From a checkpoint of a small mixture-of-experts model trained on Wikipedia.
Size: 10 layers, width 224, vocabulary 32437, 50.8M parameters.
Training: a variant of Adam for the experts, 284M tokens.
Below are experts of layer 2 (counted from 0) of a mixture-of-experts language model. Rows are named router (the router's row for the expert), down (a neuron's output weights, with its number) and show model dimensions 112-223. Each number is 128 + 32 x the weight over its row's rms, rounded and kept within 0 to 255. Numbers have three digits each.
After each expert's rows: a language model's description of what the expert responds to. This comes from a sample of Wikipedia text that the model never trained on.

# expert 13
router:099176144122166118206113108138175112121142143163130099111083102112099131157143125143084134122158164167161119062104119170134039095173162138069144137128130145149062101151190129138172110143095133099141112136105123142142121125163172167083148124108147171141138104114115112118076109080135169164145158128124056134133153092124093161194173087152
down0:106131148174142101098102122159163075113122116082077133082120148127131055138128134162144106112148123108175164120162164104139174114122119204095132119096177165160128158113149166110134088133048115194089104140159162157115159107183105131152158199102120067123111144153125123062098153161150135119170077161153164109103080086151132104086074125106
down1:175136148168079076088138039154129099183139131125163078076116189126145135138119181142141126129106196163146133107148149108160204079100135156154165086171115095104091124083128115050139096121125096177085120081069106142074111119088127161146147142152134184119087114117180171109142136145113199190144119144131094139112121070108160149181091152131
down2:075112126060100106117173138155145143118145125137064118118174087132127155171108122157121159097079162164107144161128138093070137030079168150129122218161143144118145116199155126124112116113152117129167204085097150104104153134146096093194108096137109157130119063178160154099097094100083107129140162072167136162109154139104104136142122125135
down3:140104148087141080120079076162136156093112158084169086130130122087113127108132165067132108139080148159115117148143157117122111156162145126124121113138097128181157150084150190107147115119111176137221150174144187191100136112125177092092098103066150090186178080112113106117137115137138092125148097087095151105187087085122091140122113110076
down4:091129075109097081108134152093097123150149203126075101130103119190144080102189125092106135138119070170079113135121124110111181180123123122153061143162128099170074060076166066102107127158138108166178115078158126112170162148135119183069136132140108074152116123109111136117144121062081127085116068138071156111101057123108129135085097118112
down5:096114150175139121122122078113168103163132161133116146099148141162059102134135150120116138149179137150120091111096133168111195067162071076119144148142183129149106122167134126096089066105149094121095127102085151152067094156193082100118166140188121091078091132181112168128045162095134142132124097157165113117106115173113114141171095130144
down6:145125129097174147181139111142129100141106128135112127114088185128144120137125197101132121098143154170100094160089149188137151186128141137098088174161122165090151146117125148100133192126145144109164115135171129107075139161141114126127112094155100125082081102116141127158144165109095174138103133131130118109127184122103214162105071078109
down7:128131160135168117165114172138156155144166147141111123106168061170150114127095138164161126045198145124132085128106161113204128133147175131142110145062128155165063124171121144138119117169144123084155136151097110149161076157155207146128113122062173124127102167120141145120087110130149119110103180107073095077108139129142152118147112122168
down8:156138106173112156179096107121144100129098100118157087153112148077079160133155127180163121083124147142098096146141164139102109107135135083122181077128144097133138215166151185122168170077125151114175147189095093209155114172118141157098175160136146173137169094078120104127100206171097137133084171089122081137159099148110086166087090135098
down9:147131078137124151147103134165122130137139135132180151199126140084110163182117188167155170114092123174094161118094164103117119174059070106089119118130096158118147141098120175071105140100164167112126122184108141141144060203107046082119085142110205134171157109132126115057159117133209122096152116130133116154173134160108104142069094142129
down10:107131135180140156114129132119119148140131111145137071112142140124078169172080149111130184178183173139154160120130134129132083146130162113033131177161137167111184122162118171192133099116168179123175089087127129159129119103131056120131199138144092073157115111087122148128061096087127086107139126155138151120117110115157121140125177054206
down11:136183155192139141156146107192223075132103120172122147155083078147131105113136088121109085154091207188175108081145119124142133121127087135130179077119158098153057125126083166108143103122161118123126128104108141137084154092020162159185132130107135139116131157131202122125091134146141161100089162149110062116088130089148083074151125100154
down12:103119069105131134141160127084116078161148149126133096141079080142128064135185135147094098111105096058157123167130084076123176146192120123139039185156108104137066061183094119096117083188129088115160154142177128114118120100119140160120079137168106101095162122165162099091092135093162113122117068184098163072128134108068164164109059130139
down13:192126107194145149220112137111076135146142163171150095106095122131151157194119136107135103207100094153101118129136088174132098131131106117140148143125117168157082147155167171255127078066120156129128134177114109186133158105105174145104086150134117104161065163149174085169114111113109149113163150108073155132094128153131128142182151069099
down14:118140088058108105161110117092113142158123146151103165092145115092135060118186102163172134088126159083067170169123116119137118225138116132158140118092185145117098110150108126116101113134086132130162133089164093085113131104052148125153152175127132123107180125080110163147085082164108094117102082203161133149096077130069140146079122129137
down15:134104099160108101112172120087132113098151142139164124109145142137115209147125173139158092171097178123117132157127114136118175115100185129151105068193116078108141112132122124141139103080111075110154165110114115124124167135119072203090147115135127148169144087111129146098112134127135121126112031133124187056130113100079069113126135178164
down16:138156165070094105120141126108129142145150163162127138144124132153154110136141122112156129062148177096143116071141136126172137132168123162155099119104139117120111076132188081031115091099153115147112149110145106052142157121129160081164093068141078131076110131117100172112124099144077164150112126187163132140094137168157121080137100097145
down17:137129171082110152115128130169065114117110152179148105161176085078154164119159119099139159079183109142068122135134143114127175097101150166103136099131132108153127138077131121078035171113141126109103115162104134141118144123155108148143130116160059169100141083103083083093128140150099137123194086168123094115066109199123125097101142121138
down18:115146118089114127141233101187123094141140094155152127111152109159122076113147115118157135121160113171088122140080180150136122102107126133137186173135193125070093123128107092135110094145095070120173118099138162115103094150134150052129066162125106132113050164077129071135072167158123136162133176169144068131035137188101117147137136174176
down19:115138111173109114121126096078137140127122143151190139112127086090061099185115118092130132059052165117132124101103112187096098177208131121115086083110143159125128115181152165182138056161082036105127078112150134059131122105116130202091161154149151085125160072122120107141099108087119143156089093103096193136175115071140097141115128173123
down20:155117149157107140228149183150150130144107116194111117106085080150151086156135160131082127132119131113143170142164169134141086115144095179152190138091133166165120081158128166213099083121122168137096152167092137123176113107086113163149112126143148091114102120147171127137061073108143152144159092162103105078122147155219177144139149127133
down21:110142106161122084055103131198096094129104146055121105112195120116140078120128075140136183117107072169149138173122146117107143112114102133075125064203157114136165156123134173097164124132153140114136115085156093124143177166182086206117165136098122131143163127154102143118140153138163113130147156052164133192171138109110096113131117184141
down22:136083137155135108096111136144061128148153108118106114138082144146142177117118108119145134253153120122136120107138092174118150176143105173166151114171086141084163137123102150175105123115142064117151062166140143153103105136134135108124127121157100106158134136155121101137175121161140142120131164124138137158108133115154181108132176153175
What it handles: Sentence-final words. Final word or word piece fused with a period, like years., Austria., 1974., -ies., and last score cells in tennis tables.

# expert 4
router:151197134075126094091102109112138118152157161196092116138139181118132096098178137111076114112134157084129074079102123082102087166134138148138097098081108124131163114115111167102083088157106148119115151120148061109163078188101118102084192108205071101112126137155082149155096106135087121137185130134102165132153198092120128089092094175174
down6:113125114190145133139177096092117156109132082131165155121170145107142121097114137111158149116114118164122115125163150089093116102079101121106102113196136079172169123102151097092121121137138057135118179176095180178108157092132070127094142109101122161114126133161154164098164161150105068133166092136095108129145064107080186113125098128088
down7:050174167087091077081103186122155079117119086144124166130106143120154124197120150113088135136179128108146101128116102141128140086131113097201073124132133166127113145108114147237108158140086167157091140142145127111098103122059137111069078162100115121117098116138128072153086124104106141134121086197147099113114123219068146156108120159150
down8:136090123056135129117136100148077148095127140171125126105123104110149121096199100144137210123188117099135092171154133097095102138152153119068112113072148166156130116113077093122169151129110168123089120158149084170114078132084108145132115161114092049101156151123138108186085124055169115078153185166124167129095129197096110141113120184194
down9:100116129084148067118162125119073142164146076137114088125166168152085142141116112078152198130176184093148137124149085152144104110139074121106136167106136063133153105209142143213104105129138144160116161108112127117137084127119154142177178146128106130134105151123079150120154163148110098134164163129180138084100130187094155171139174127109
down10:165134138171109132106160161120114109151119141037098117134060085140150155095133183138188149157161099199173121038153130173126149081119132156123192091114156146114133142139133121193076095176113148134108140128097147167164180141142067060147173153156081121095143141120132119139116120112133189140128126109129146161143094140161117124135215141208
down11:102126096156149151124200113143106104176056106141086144131170114103119127083120109179138114097090173119111138168159154117145129143109056064130115181125166129124149144137138101112066082101159053129051148090103143057111093147171151108115137136143112152172143166153156133105105137102136157177128063162125148113077061103082157105121092185149
down12:117131091163097133150174116167109101171113169108146146154123146109108125099128208113079074042094114183171165122067116109127158210120176128102091061181178153126122149089134189034078113135139134073156108109113153115137152120175154100073128119123103156108155111128143169083121133121114137093104175075105149138102144121133123158090037159138
down13:164185118147114055135170115088072155163120131095130144131102136148087111147071137090201135188156035099157177118123112108143175135084133130132109203183102135083159107117078186107152110125127073104161189147178141118139132168112129097121114117193113132180115147147157087140156113155105099148101144132139087143134153104124120150116166094198
down14:100126121093145073122149170163117144088126140110138152142104154166167121132138123090128155064136089157163140105142151099161111168172113102076160161118140145140100093148119167116089131097129091174133155036172134146141112097134108108091153130076113107120138084169112177089082117158172141103161143083122142163092131116146142198114089146119
down15:087142127093179129155113182142107149115134097096089134085116088143139121094137104068143147174114112224110158125140146097185119153082139118166172181094131109098142153097103122145194120178138119124104107043153086083145073079145131137182180132117115127099121083128106170111095069124102108083132141106114152108120121167090120149150092122146
down16:079114132066067139105122132162184128095093123128130172088111169168171137173118079161177043045144125156106109170117167159163196136148163127136166138124095109074069083124156101093142136072123127121115117170143129179149100101078130126072124160137104138109113108114169157107157177193043167123144082067189088116155129198218172086104075123107
down17:092109155105118105139136118094185135124105143135110115147147163161177136109085124162127153143193122131115089135172139088123129090136100134109151166196155090161160089190079151087109068112054111132189140138118176047102144155103105177162135126164123151072118100144176190078124147116139109116098166124111168142119155158193150044107168108121
down18:097093102166141114136112122102043170187154151147106120140159153104083167097101140075123151176115080098136089130118099132137116227162127134156143079168143091120101090113083159184164176140154190170122156137102179211088099145153129197144195136097132100133074137159069150084085116077149117081087134150161150158110110072087093142087146190108
down19:091105145160102101097191103082154070156101107120093091141107092141113081087037120114140151135142188124127133120107149088135120157116154109091113084173108084163136157100051114063061133180183111109114115075107132118128104120149167154159125151167120112127074072146081123130176148087170113112194110137091136140100114147124168099162066147104
down20:126109167170063103116174113136076134178165152131093165107159133150068153177124170106151145119178084100146065127119145134138092116149118094109091163133181069141142091190111123137113175129168193088162147135105082104149133159101146100073097113172093178063080067124130152064159123094114094120134125121174047110160134109121155088135084084069
down21:151173184075195159149060158168097152058110156096111128144150079133113171127075047127100148101118119169135168140154102118156092132153102125125085189116096094153102143138159156201188161175176142154120133141113090104168133115210113135109198153092159105128197145159121104162131085118081115129177151169150144137154117110156087209147179129161
down22:180150197135130155119117084075132118164072076108127153105136082138108139039116157095120196178117081081102178132172165070152144168160176122152110104114091141147142131103062160171098146191140113145117118133113167184133122100116093145116103183113113123141101096173158119137141170120116112108098144139110152129113121174115136136115133133142
down23:116095202113127162126130140126067165146142185103070191118095186187095114162196093059156151186058172104126241145108126099166152103118126110180160146102151179113160144093093133178181153087115115128096115084108174135186099138128142116135143083152113138133121175130126101117096143117140074121139141150150127155117150100140170121134164140148
down24:105178077122097167107140170150121068165157133108139128136139147085109121196067171124136186109175086158138133133067163083098079173132132146115119149093142100173157124152130093052120119105112142128150140095151142112134148153123093137172059088151078166048068115098159150102099132149156147087157149097097127130142111106144167156139116107107
down25:115117155135146119112138101118113155093157203141137109066154081121133082100099089194091150165143115120096172172118076132098104122148103186117145067110108118147123166177075171129156148125120102143186139119112060102107122118166151090055095191187143088170186150104104156117097117143141162111166142077149170094129126130118090133204154141164
down26:111096160116114126155072143154108111091129136178099118067095127169160121153130181169136113119109149157149105119167129123128154112121140228107168094141162129110093193059175126112124147145103111155140120111070172173078132110123106162163102143092167116139050109084155155120130142135129168202138189113129150108127166115143188144157102151103
down27:116106093146169130103137139168113151112132162093144112099111143101097102158160141197083168080159111094103100111163199150132124175129120154084112113139102169120099136077151164137163168126154140102136117130081163148093170216110142196109148154076152154092138144148121138126153142086111138107133106129139139198162132140103130095153000114130
down28:116096129160121104155149107177175136153104088129164122104158055149181137096145122155131172163189107061108106122105097142113113177123146100121095175152169117183109130144151143093087159127136145134172138106145197099150114114127068145080081149074156124150112130114100120153171150140142117134110158138105114132199136139176059136142128161135
What it handles: Linking prepositions. Prepositions and linkers after verbs or adjectives, especially as in known as and such as, plus into, near, like, between, table pipes.

# expert 9
router:093153136139119122161087116095070106089114121111149091117100132079100121125127152142116141047120091158123115135069172171114125118099129156089094106201117132109086159101159113083086140127111170112128108056123097183122167115123143179052132132131145131157182105096138162118168130146164147152120200120138126122137086130072164173137117179096
down0:100146158084144122157137127128103112133127118159136119096150250141134122068135165203133208058111151086084101113112151077122073141067090133119110123118076069107079108143130115092052105127159141114110117129081171153028136083132141095129121178111135097145125135128156129136141131134142075138134099081134130151142158114125161136141093133092
down1:113124127115115097191142068122169167124161143117101088114122123156134134075137135193103156131132137185078062133079095122127108109115156151117066107149188097100140155114067108138081115061111125093086149081143140132178103025088060142142154131131128147112127172130117150089134101137137142119117100117125120114113160118098167061098188158106
down2:127161166148090146098133119109129109125115124155095205123167111090164115131134195118138121103062098086166100150148174111050152177100107132129155117115110110111125117114095174077076096162165110046085114135160097159075088168124074149216120122118196161076183152171098115173119188073158102105130088148120102100137142115095152100156123110150
down3:213182076092072190095172127091070117125101128152218135076113149078132107116131123139140132111125120159084136104105116157106101154128130177165146130108102129122126125079084100152113103134127135136140127131108138107140056134134187124146137157114142149106075076143083161169121143137110122153221051113093117094112121119123144125125126154070
down4:144139142089109127132144109121063133151093162142162131106096188097147113115078112124067194101111107123159119086179081201113170111063136132132112122122092140180119121189105091044085147118103126122145120147121176126142153125114183087109168171162137089106133099115117140126099126155171113184136139179149140108151152113171095194128067087121
down5:101138089100117149132164100073154128194120140202184144182176140120112124088136141136074104133100087097073176135144130122091168172141142112112147153124148134132169155118102109158090082099106048204107102174163189077152166189148107121157111096176105073157123155164133147180104106093151146168119047128138151096109093146165161092117129146177
down6:153160160123186100122089127153135129095205142087182179138128111192158123120149121108139100184171099128175133113111097155139113156176124094135152164117149150101147076145135183179122139166131149175087147118155072122142144132101095073110209175158130089126120151112128055155114098030151131145116110138122159189152109177125169157104121114106
down7:147169101176146121151055129171137124092090110148101228139113116113100083071125143132135126136134141151120160101141202064208119172140136093142061123111080083175169143149145172147098131116094076190093122102177156134078065066169123108139092142106162109122160121183195121090114167158131104087087099107156126086131136131157138123070090166119
down8:173132127170138070168133161133135115135148133164180180102091149136161124101115177168176114196143136111122163086148052110197114135139132152119146167067155121118138131187161146187167105143118102151133152169135126119097172092072146100190149104139101142114095154133131140093110160116180113079116120137123101163109220162093132121135180106160
down9:075137197108101178170162114077127120146100169156115086170197142155118129120153101124087208084083130119113131111093132140087182109159167092081122134134150177122176134112058165088091148103166136110167078126118153101094134113177139148177122113101124113124153117103150136130194112127132120123130155143239128096093116084141158127089167168103
down10:190124114139123099205175166137137200125118141148163170202138182141094079132108170120105114149158138118130130125129124111158124162082139146155182139167133148102175154128128094165142047051134142132103129168114156153159110204137168117109148110091178106139118132132122126117087140113161125157224114154157133119144142175125110108134173153104
down11:172146144143164142122092205125060132144097118178138158116114075123059142113072090125175133063123107116096082134160095119141135095120071163074152109114138136115174115113106169054089045065136153163085207134133156078138092075084117118152099120090125163090126146135128160149111195138142169128162070115149129142144130120122113159114081081167
down12:061110169115111097105101183120130153155145129079060121111149134131143113146136134120142117181159136113160155158119097153141139152121154104138150180086128178175077102073140117208110126122124160160109131124088118120074087135092148119102132113114170167076148137123086113120111161109067129129114083162126104092090127055188118179103136083123
down13:177123142054109104124039152133099164086110120168133084179105121121152155108131171121106081111141121184144116166146142177057031099131097109094157143076110063087166132177106153052099112114157193190128173175102104134105115113113088124128152134170130150115115140146111074105172134132132117135076162166132147160159115088113172094088178081162
down14:127099148114146075082114108120108176116162134087158084113172112132098129152114103022164156138120108134154201115141079156145166079106084159141142135143189064061164123140161111158114103140144162143121105118127129153146115149116157118158174182108077151158111096075139103103116128084147114123089138145130196098146163137169090040086133144122
down15:149085108183142072101059161109108112148137185106155150090103152139125138111089181151139054160149083109112186112126115202197155105137110129213173142116120138084102177124144170142129104129137126119182126123163139091140099119145173091121136134160076174117101102142084123123169170178153145110130152072116147121133097131104185140114135100084
down16:125095098096112153132104152108127134162139149098130074141131117176205163097180135135159165061093113161112104122106153132147143102147142124073151118102125139148077093172150149067114102057209171146085117153109102109126109128104094175096125146124099073116139105119104154143135122064124085112136100100128111152154143139123092136091108169092
down17:142167118081156161054098171149131087104118220113095119086140133100118137061172075140124110121048101144142081139105131138106138132078149170083095118095046160113106174129154119067157115166151137078102134106175149145143132105117147179122146097154162135139138118166085110116130173174155122101121081125074079110147151094087180204143169145154
down18:091081098128138081120121110105110137139163138167171090180142112191117155202073166124140114101184118157095126162136140113142133177190136112124126085121119115109160127188117146042100178165144098130128162159097162155121141102120146167129097084118114135145145110139054106179133099125107124083102099095127088154092160121130086175144078102064
down19:158156181051120115100117112080080151168120148117178170078134114110118113153105108106124151093113139085123150101039027130102157129096130105123088127102104180169113149115158138093076041119151072202062102111179117075135199111113197120099071116117104086102159096123158125179137200114152159138183113144096165138125154134130104137133079097125
down20:118154107167165050089068086122112217070118117170108089136145161096162153125124133136142106144150120119145149094217125075151105150089090121140178119151117128110174158121131162157112102128181113170101132164082128158120163131200111092101119186138125145138137178086084061102059109135152169177086156133183107175103169124097161119115136126160
down21:137166131158106127098109135149089129090080158163113148165164117122150184046134062158141122170097143110169120140124093070137094126134146132184223078158097164161158148096167129184083104083172125180138133193108142154130110168138104148154133114121196134170127136166101144146098110172106135134139105128164196150114100162166112087108142138120
down22:129174180171111169178138157152114045127109115146072073116135194147167117088078106165160140079083163153093134111095155119099131076139143159117081125153113139110066158126133100075104175090035107135180151161103107154159152143172169126101125135123081112154108139094144123132142082136082095139147141107158112165156084107122149114146067175131
What it handles: Mid-word name pieces. Inner or closing pieces of proper names and foreign words (Amb-rose, L-iber-ale, Pl-anc-k), plus digits inside ISBN and reference numbers.

# expert 3
router:096152139138118121161087116094071110091114127109148089117100129076101123125129154144117143045126085155126114136074167171114124120101127158092099103200117136106088162102157121083087136127114175113128106056126094185120167115111141179048130132130146130156177101098135158121168130145166145149119198122136127124135093131072166172136106180099
down1:137088198173156128118161141129170146149109178089166146146144145170121121079120128119109103058116116136187154096115158057141120105156122126124115137129146126152089138203115087100108086119170141079132162093130144112120166175146113188149177112163199085124151118113117115143117176089092128093189156085118143120133123094133158107121123113141
down2:108176146168172121113133152067116096066158103036121112150121078136082145095166131146153044095162177078089122109116159151167077128118142123179113115141106145145162117110148146133123195099131153179103111077169114143138106154109174123145148113124105146167100087105130079089114095128152148111124077135093117137109119067178148109112089218152
down3:168159134201089129115160156113101127113121183076136191185110112159144136121136119110123137120145100162129137104133181124116113166191069119162157056112097159146060147144105135178201094132112151136117100197108127113082123143082128229071191129118084115149085149134087089172173087126133129091082150105063200130138149160102100123117205133154
down4:146167092118105149114138178165136109060143159125078118168106142146190122122106076196165145200153144151127108150204122127124104131116077116171156142143140113120097130099163143159201130132154103135088095071189143153101126111066111078167143152131119154108089201132114109076140031130095125137134144123174171110084127125103087108194147136110
down5:109117153073141113066112130106159073147054164167140147151111175141142136128130127086154126126058088180064143115046103160109104128123119147104108145118121129137138104124095097125104076176096176108143105146099147146129119173112113165141115095126094106108110112158073204125131175111176105153154120098101190113134143172122149152162093089114
down6:089109137186114152138136067133151190135172094093171099087124146146154125131103107178196113108108170169135143120044159066099143101141168129113170138128120093137168155148157135072129146106104114077107109075129080152174183120115136142123086125122096178139138103079186153139160161141083163066117130148082148133197117113139142111141084128082
down7:139136111077194129113081124133098128148134161129076114095139093111101082095129075162164122129124110129125134124151092145164113116157169096131110122099143126140204153081119172106125191155124106071138125110152138090149112134116212138168136107163159087133080139074111111148104114113117146050147118110156166107023127159090174118161086134162
down8:181102059120135080161080136162126157081133148085138097134160089129158169111115143176109208159137096138166177119121147141126114108168137135142236115161149087112127092132128137157097126135113081183119190128158110153116124127098110050054148113130112144123111129198067186136075126136136117122164182130124094133098142169150115094182180143100
down9:164144217105102087069156118161112125104042171103136135114127118133146141131106081071121169134118114097149170126128152126137140106139101176170156090222107106060070113159191153210111045115161147136097142170146154126166127156120116130136106161115172125135076118181119062127105142137151130131119121110156136096180095093161146100115165148177
down10:153154131119117145133104170121141108129143118177089110122142184112133140133119119164152122156147119125142108118109118100134162086097132126109091127144124116129087106093149174137162153096140109133112108055152091071123105049093181180130127192083139193069154112098129131049103107065097116126069098141133129091048201134121174119154136139175
down11:110090126121084126141105160085147125140140092132152108066132121160153126140119146134094103121069100130133121075115196164111121116096105107106147137124119168073103126102158108088092189164124184161123170127095187056161124148161103183144080137061124122088176140112140160156189141145120092173099106140196124125123096212135100146108147127137
down12:082135198132082155100112165111082169110085145159104117131141095078177159111088125146092095118134143127090081100158080100107110128137099157119165150162130172131082140062078103144159121095124102182087072079133082142142109095101151130105137163126102187178152112092116180123138136170101096134103132100064098086181105104168040101102078105103
down13:090149114110126146089106125152143212101075184133096163148167128076201119168133115076199152113149159119129162114195121113120054188166104123113111127106113150125100189126135140149165166100187111063052069085169118163112153139164150137165143139087125159114173112112096110152097120156150126095095113150098132102111106070091156102167113100129
down14:161157129078193152149103046131146106067144140167089141136138188130150119145138110124167124163063156191117173149118108133157094098140175187088066140146127089090117133083180121073145172125083099099125030132115100122106101171139165141139127148124158127081133127047161144057126085174131132091150120103122108146115185153155151115092100088101
down15:076165132130146118135119105112123147138168102142093097137100130142145107137167144140125144195093141150172108112144121149128108084170087104180188153150107094148094102173143053192198157075103125134121138132150138101156105112152112140099154173135127058134142129168073121104089033090163083114104073119062181158103162097137092134103146160175
down16:114157161082171127140137155171172111132129104186103056150117141172155098110158095111138120135199182181113136077125174144136176101080125147144124135167122096123133099128114184187145103147120135111166084122102121114126093107151110088170141061146160158101120139154136137135116119165173193119123194096164061088152158173102099153114141158102
down17:123122160093097135065098084086122097111162137105131143082126094145089139129170134099125142163110129081156137117159080104194098082115114149163145083125116076169133061101133141209042131107136109131158180110132124110136181131081122090123082113199130088092138157155136156062117098168170131141145131154119089091145131068144154146123148048126
down18:123170093079085114115153173169098184178170165087145170181119122172150108193112143127128107116126083159203130105108129125117124118155111152127130155198080120153136147159104151085107109092130101122107145095058132158132117167150110185108060107138126167173145110210149123103087181180097127088127115131056150113116099155135113112112088083122
down19:145124168131127149171171059106130168091145144116149106122151155083072163137184105147098128169141153145098125091180126203115129128145140157166187125081132121121153120147137183172159124065114166110151165151031145138098145155092129090165034120204080106115097169139185049153118127150177145118066169150175066111057108120138117091144183152164
down20:152142122170116066123125044112143134124057112130124120172142107143154143100156165206130133191112110143180121127158141088048108112085114144115151142134107138134125120150116144187104113115111132118171099166094121117136142195154123111142125142170151164158133157144092034120172164130137156165143134102087135158093137144143127134156150143153
down21:130154152097105112120105070114162160113171071108140147116137148130097113118088160138107141097107121126062161113093157154179120146151134096140122157194178079123081109139104118137069122144144218102119154146109100181151147152059190081098131120163086085095135114081197112183179161143110156135110162128149122159106116140141188162075092130108
down22:064157178165128151106121109122115171139121110215068143156121103110142165149057067165154155112106143153129136094102125159142141128107171152096131024220149091079106140120106155162114132138147154090151116134083126124144146113089100140124068089154097145110133106120122127151145130165092117152132162089206101138132122119085171170114058119160
down23:163152151115114108193140065072151160118104134118148167144087094130102120135128122110127168179117120082167206102140120113228111146150084112190228140106117113136157103127138063191088106113139173189153163162116141143100089144063160113153113116150130142113128109182119079115114119129101142163154109160119055100141087133193113130127149094129
What it handles: Infobox numbers and starts. Numbers and bullets in infobox fields, coordinates and track times (5:13, 20), plus words opening a title or phrase, like The, led.

# expert 5
router:091152136141120124162086121098075111086117122112152088117102133081096123123129154143114143048120086156126113135073167172111126120100126159087100110202112137104090160099155119076088132129117170112131111055128095184120169114123144177049131133129145126162182101096133163119167133144164146149116203122137131117137086133073162174137116180097
down1:054140098176124167134098120119131096168145133077103125097136225119167136103063151175103088096105168163158123140111194107138203111164098101122077152138156138108105149153132123046158121133089128181061161106118154104108121135147124192129146118118154156165106100112105168138168124098120065098128101105153125109144126076161167093119094212115
down2:103143152123119133149172124148107164132162141160177146140137083138143129132154116072180081177105148128080152126123164102144177164177142162149144093129118140133150130160111154143177144161122114130087122142114140154083123141161138189059086107130120134095072208109093160137125097153170087099150121163122069146088193174127132156095141136119
down3:087132073102118129144133150173117164128133145143137117156103161159143078074131113091101123121111077099111166092221111160135093169091168131175129144124119096130105094143105067135092165126087087093161162108171160097108098156142101145133121110144084109147144105133067129186149087141132120108113110135103178161145156133090108064091106113117
down4:108199102101149215097137135165153106140143110128121163116133113163122115100185144190174081089123084134107125079111148132110111114128129125103045147140119094135075131115174164073046135099181073149162148109136111113112107211121112152137082186063177156081098141142117127122098063146126104135122129138151193089155138146114210103077148112137
down5:128170112101130161065097082156066097111145132148120214175092141161085108082070151090130127143097109094107169153190136041123086054130131114161108132120122079144177116149027165096164151117142120165099110081105179138148154153119127155112085152088102137100164115104131089138111090129094091150145154115109115134188136123147121137115109151144
down6:151171154144148201139100167118138108124084143173101134143104157143098170038162081096154147113164143100129168206121116122167082074107138115127169135128133103153089116132101116163132110136098104189115137183157163121125114207104116102125129102146117113127132213148126087184141131089110096216188167140164113162119128103150116123113155143109
down7:132123134170144131121155114128112095132170158130112178112149139154119149082115138148119169129147132135122132119114139097112172125100130154126146147093123073103127145149134129103154178135155140100114160130183135155091100099137134198108163094138169158109091161085177090103086140193167073062137122119138085202125175175140140136142158135201
down8:158159144127098157198111171139097129120133186088185111104123159150170125162112033164104102124081137133135119119104156170177153078069121093121113095111156090096214168110104121147136110128128099138172072087123125141108085089114064156107113166115065087141101135150033108078139146134110138116127133114135142132138128162125057132114170098145
down9:077143108122094116161125139145154164146136151161126160121093090151196118194118156104141159178101097090153112131079151152116157156146172137159195089149161101067185102118095127121141172134155167133132108119138143137114076076132141154141134124136129103107099159120120112068073082069171082081183101164102123075076103126162110122075152107131
down10:150129094129120122144140084114115057137111133117103154164159147133138143092105107177192118124099085102129097084095100110188125116082166117057046125101099159187186176112187104164151141121175152103125129112086140115086139091125156157072151132132130117194168147134078097136182116132151146186106171047118127153143200085096143132142124124153
down11:093148122105162148166156089100126103126153134103131068122080148162141122131121087125148141090109116143122107174086163112096091121123103183144113161102127136055062177132148150126140192112131102081109134111153120132138135120141097145137165196031113097156147099103179166174139089170105118133136164090122094211133123186131113105127095115130
down12:128136092215132111106106148131133150120130149105109129122180194091127132149158160162091128137123142146133132107129160132144128105121146109169201091107106134149180153148116131205164140126179129127128130184121109141122164082127176132129201105174117115150138128112117163101175158131104137111142181102116133129154120148115090119100179164175
down13:132183124129088138144145188123156093143128207153139112178125113076133150123096150119136142085107181094160119123080100215131146151161091097090087158143080071164114124151143108117150058093107106095169150150113118116118141136114078164133106099112148097137143134160167168183109182084147159130141160116103064151146158132075131125121093110107
down14:083162190079098206109093129173127155073151140178074083113124127125107055144085170113108088139126135119141128130117140147052077074172141091146130111150137154129127115126170123116112127142113140125160157178140150212111113140123086107132098113176097116105167126114124084176101134230093122120135150090101120173126119107124069121142128096103
down15:180128090142128103123109089152143083136106170112106170120118138150125109134118121187148149071132132149143139118103149085174159133116106108074102086115126132143162174105167094053144068086124124134137095111083127169149122086127142132107147051138108204158143129146167155073117117147114070103090129146120157081111139094129123099112103125177
down16:092127109114146131140062130152131094131158118113143139136102088152174155131085127148109088128106117186157142160092119118097110150094094051113105171093135131180138124144114093100064132158123134082173110105122133124091118034108117130093142069129092170143158184132124109193124151077083147151161077084154143194158121091156127147116124150118
down17:138142092138107091138181174014158187132173121095183127087183157114149128127142096095119127107118151105085130105112111189122165144070173157146154150104135183195131100161092094186170138107141123106155082075128086146100174090146127129106112139182136108106092147150129104094111116126137092086163176145091149114088122128100096093129158097129
down18:116124187171106200087059132136147163167075133144155163142107103135110109123121142107066115089142155137129158139099148133097125104092147150156123117133124124122110121097152130155139081174105102103090173121181134141111109168078164089136128109087148096128133075129135125126138131126149125115113089150124217107139091131104103117062137125135
down19:123123149065166118077174146126120159096137172092119133181160168057110101091158116137154151144170117093147172108131101120132174176090123127169129133075186123138119103142151063193172132124179153126137171127097129150124136120094109096182116177100125138133090091132134105090082087124161160120145180124143113123074215102157101095147160107097
down20:139145135112111102130182157094119105108108095129112182123153171145120144131125171139195080111168146114109108107120148152129135115087119129159125147128158057178115109132098147145097164126083126133162109159095117087061133132180136165109093118180142104164101129123126121090180149136164143122127129136178134156115159097150159112131107148134
down21:126147114172068066131146090081114124184075115110139139128115131159071082152081190155082089146159130107192087094107196133118108180152138120114162114087163115140093099088122156121097115164107178160090187117102113150139136136120087202129107083149092127148104146181166153185173123070175148129164109164133150082148074096115084108120070131139
down22:123141100128072121061033195105108168104078125160120137181130186127166051113120105109023139120121068075197147123125092138155110111160118160147114133132108170132124126132140124194123082144136054166160120112146202132161089070081094100121128165158148128137132140127123124138114124168086179156146100150128130098144168169126090101127131082173
down23:105128166162179147146132163122112141131119151180147153092138134124138165088148065128137142226127085106172132186130114158096128147134078126193253135162104117151142116120141157239076134134213135134083112140120103115102161098094115147152150116092111141180077184106094131101064131111148117118189116111096079161074081075111131125103163102085
What it handles: Names and foreign script. Place and person names (London, Pakistan, Charles) and pieces of Thai, Arabic or Devanagari script, plus coordinate seconds in infoboxes.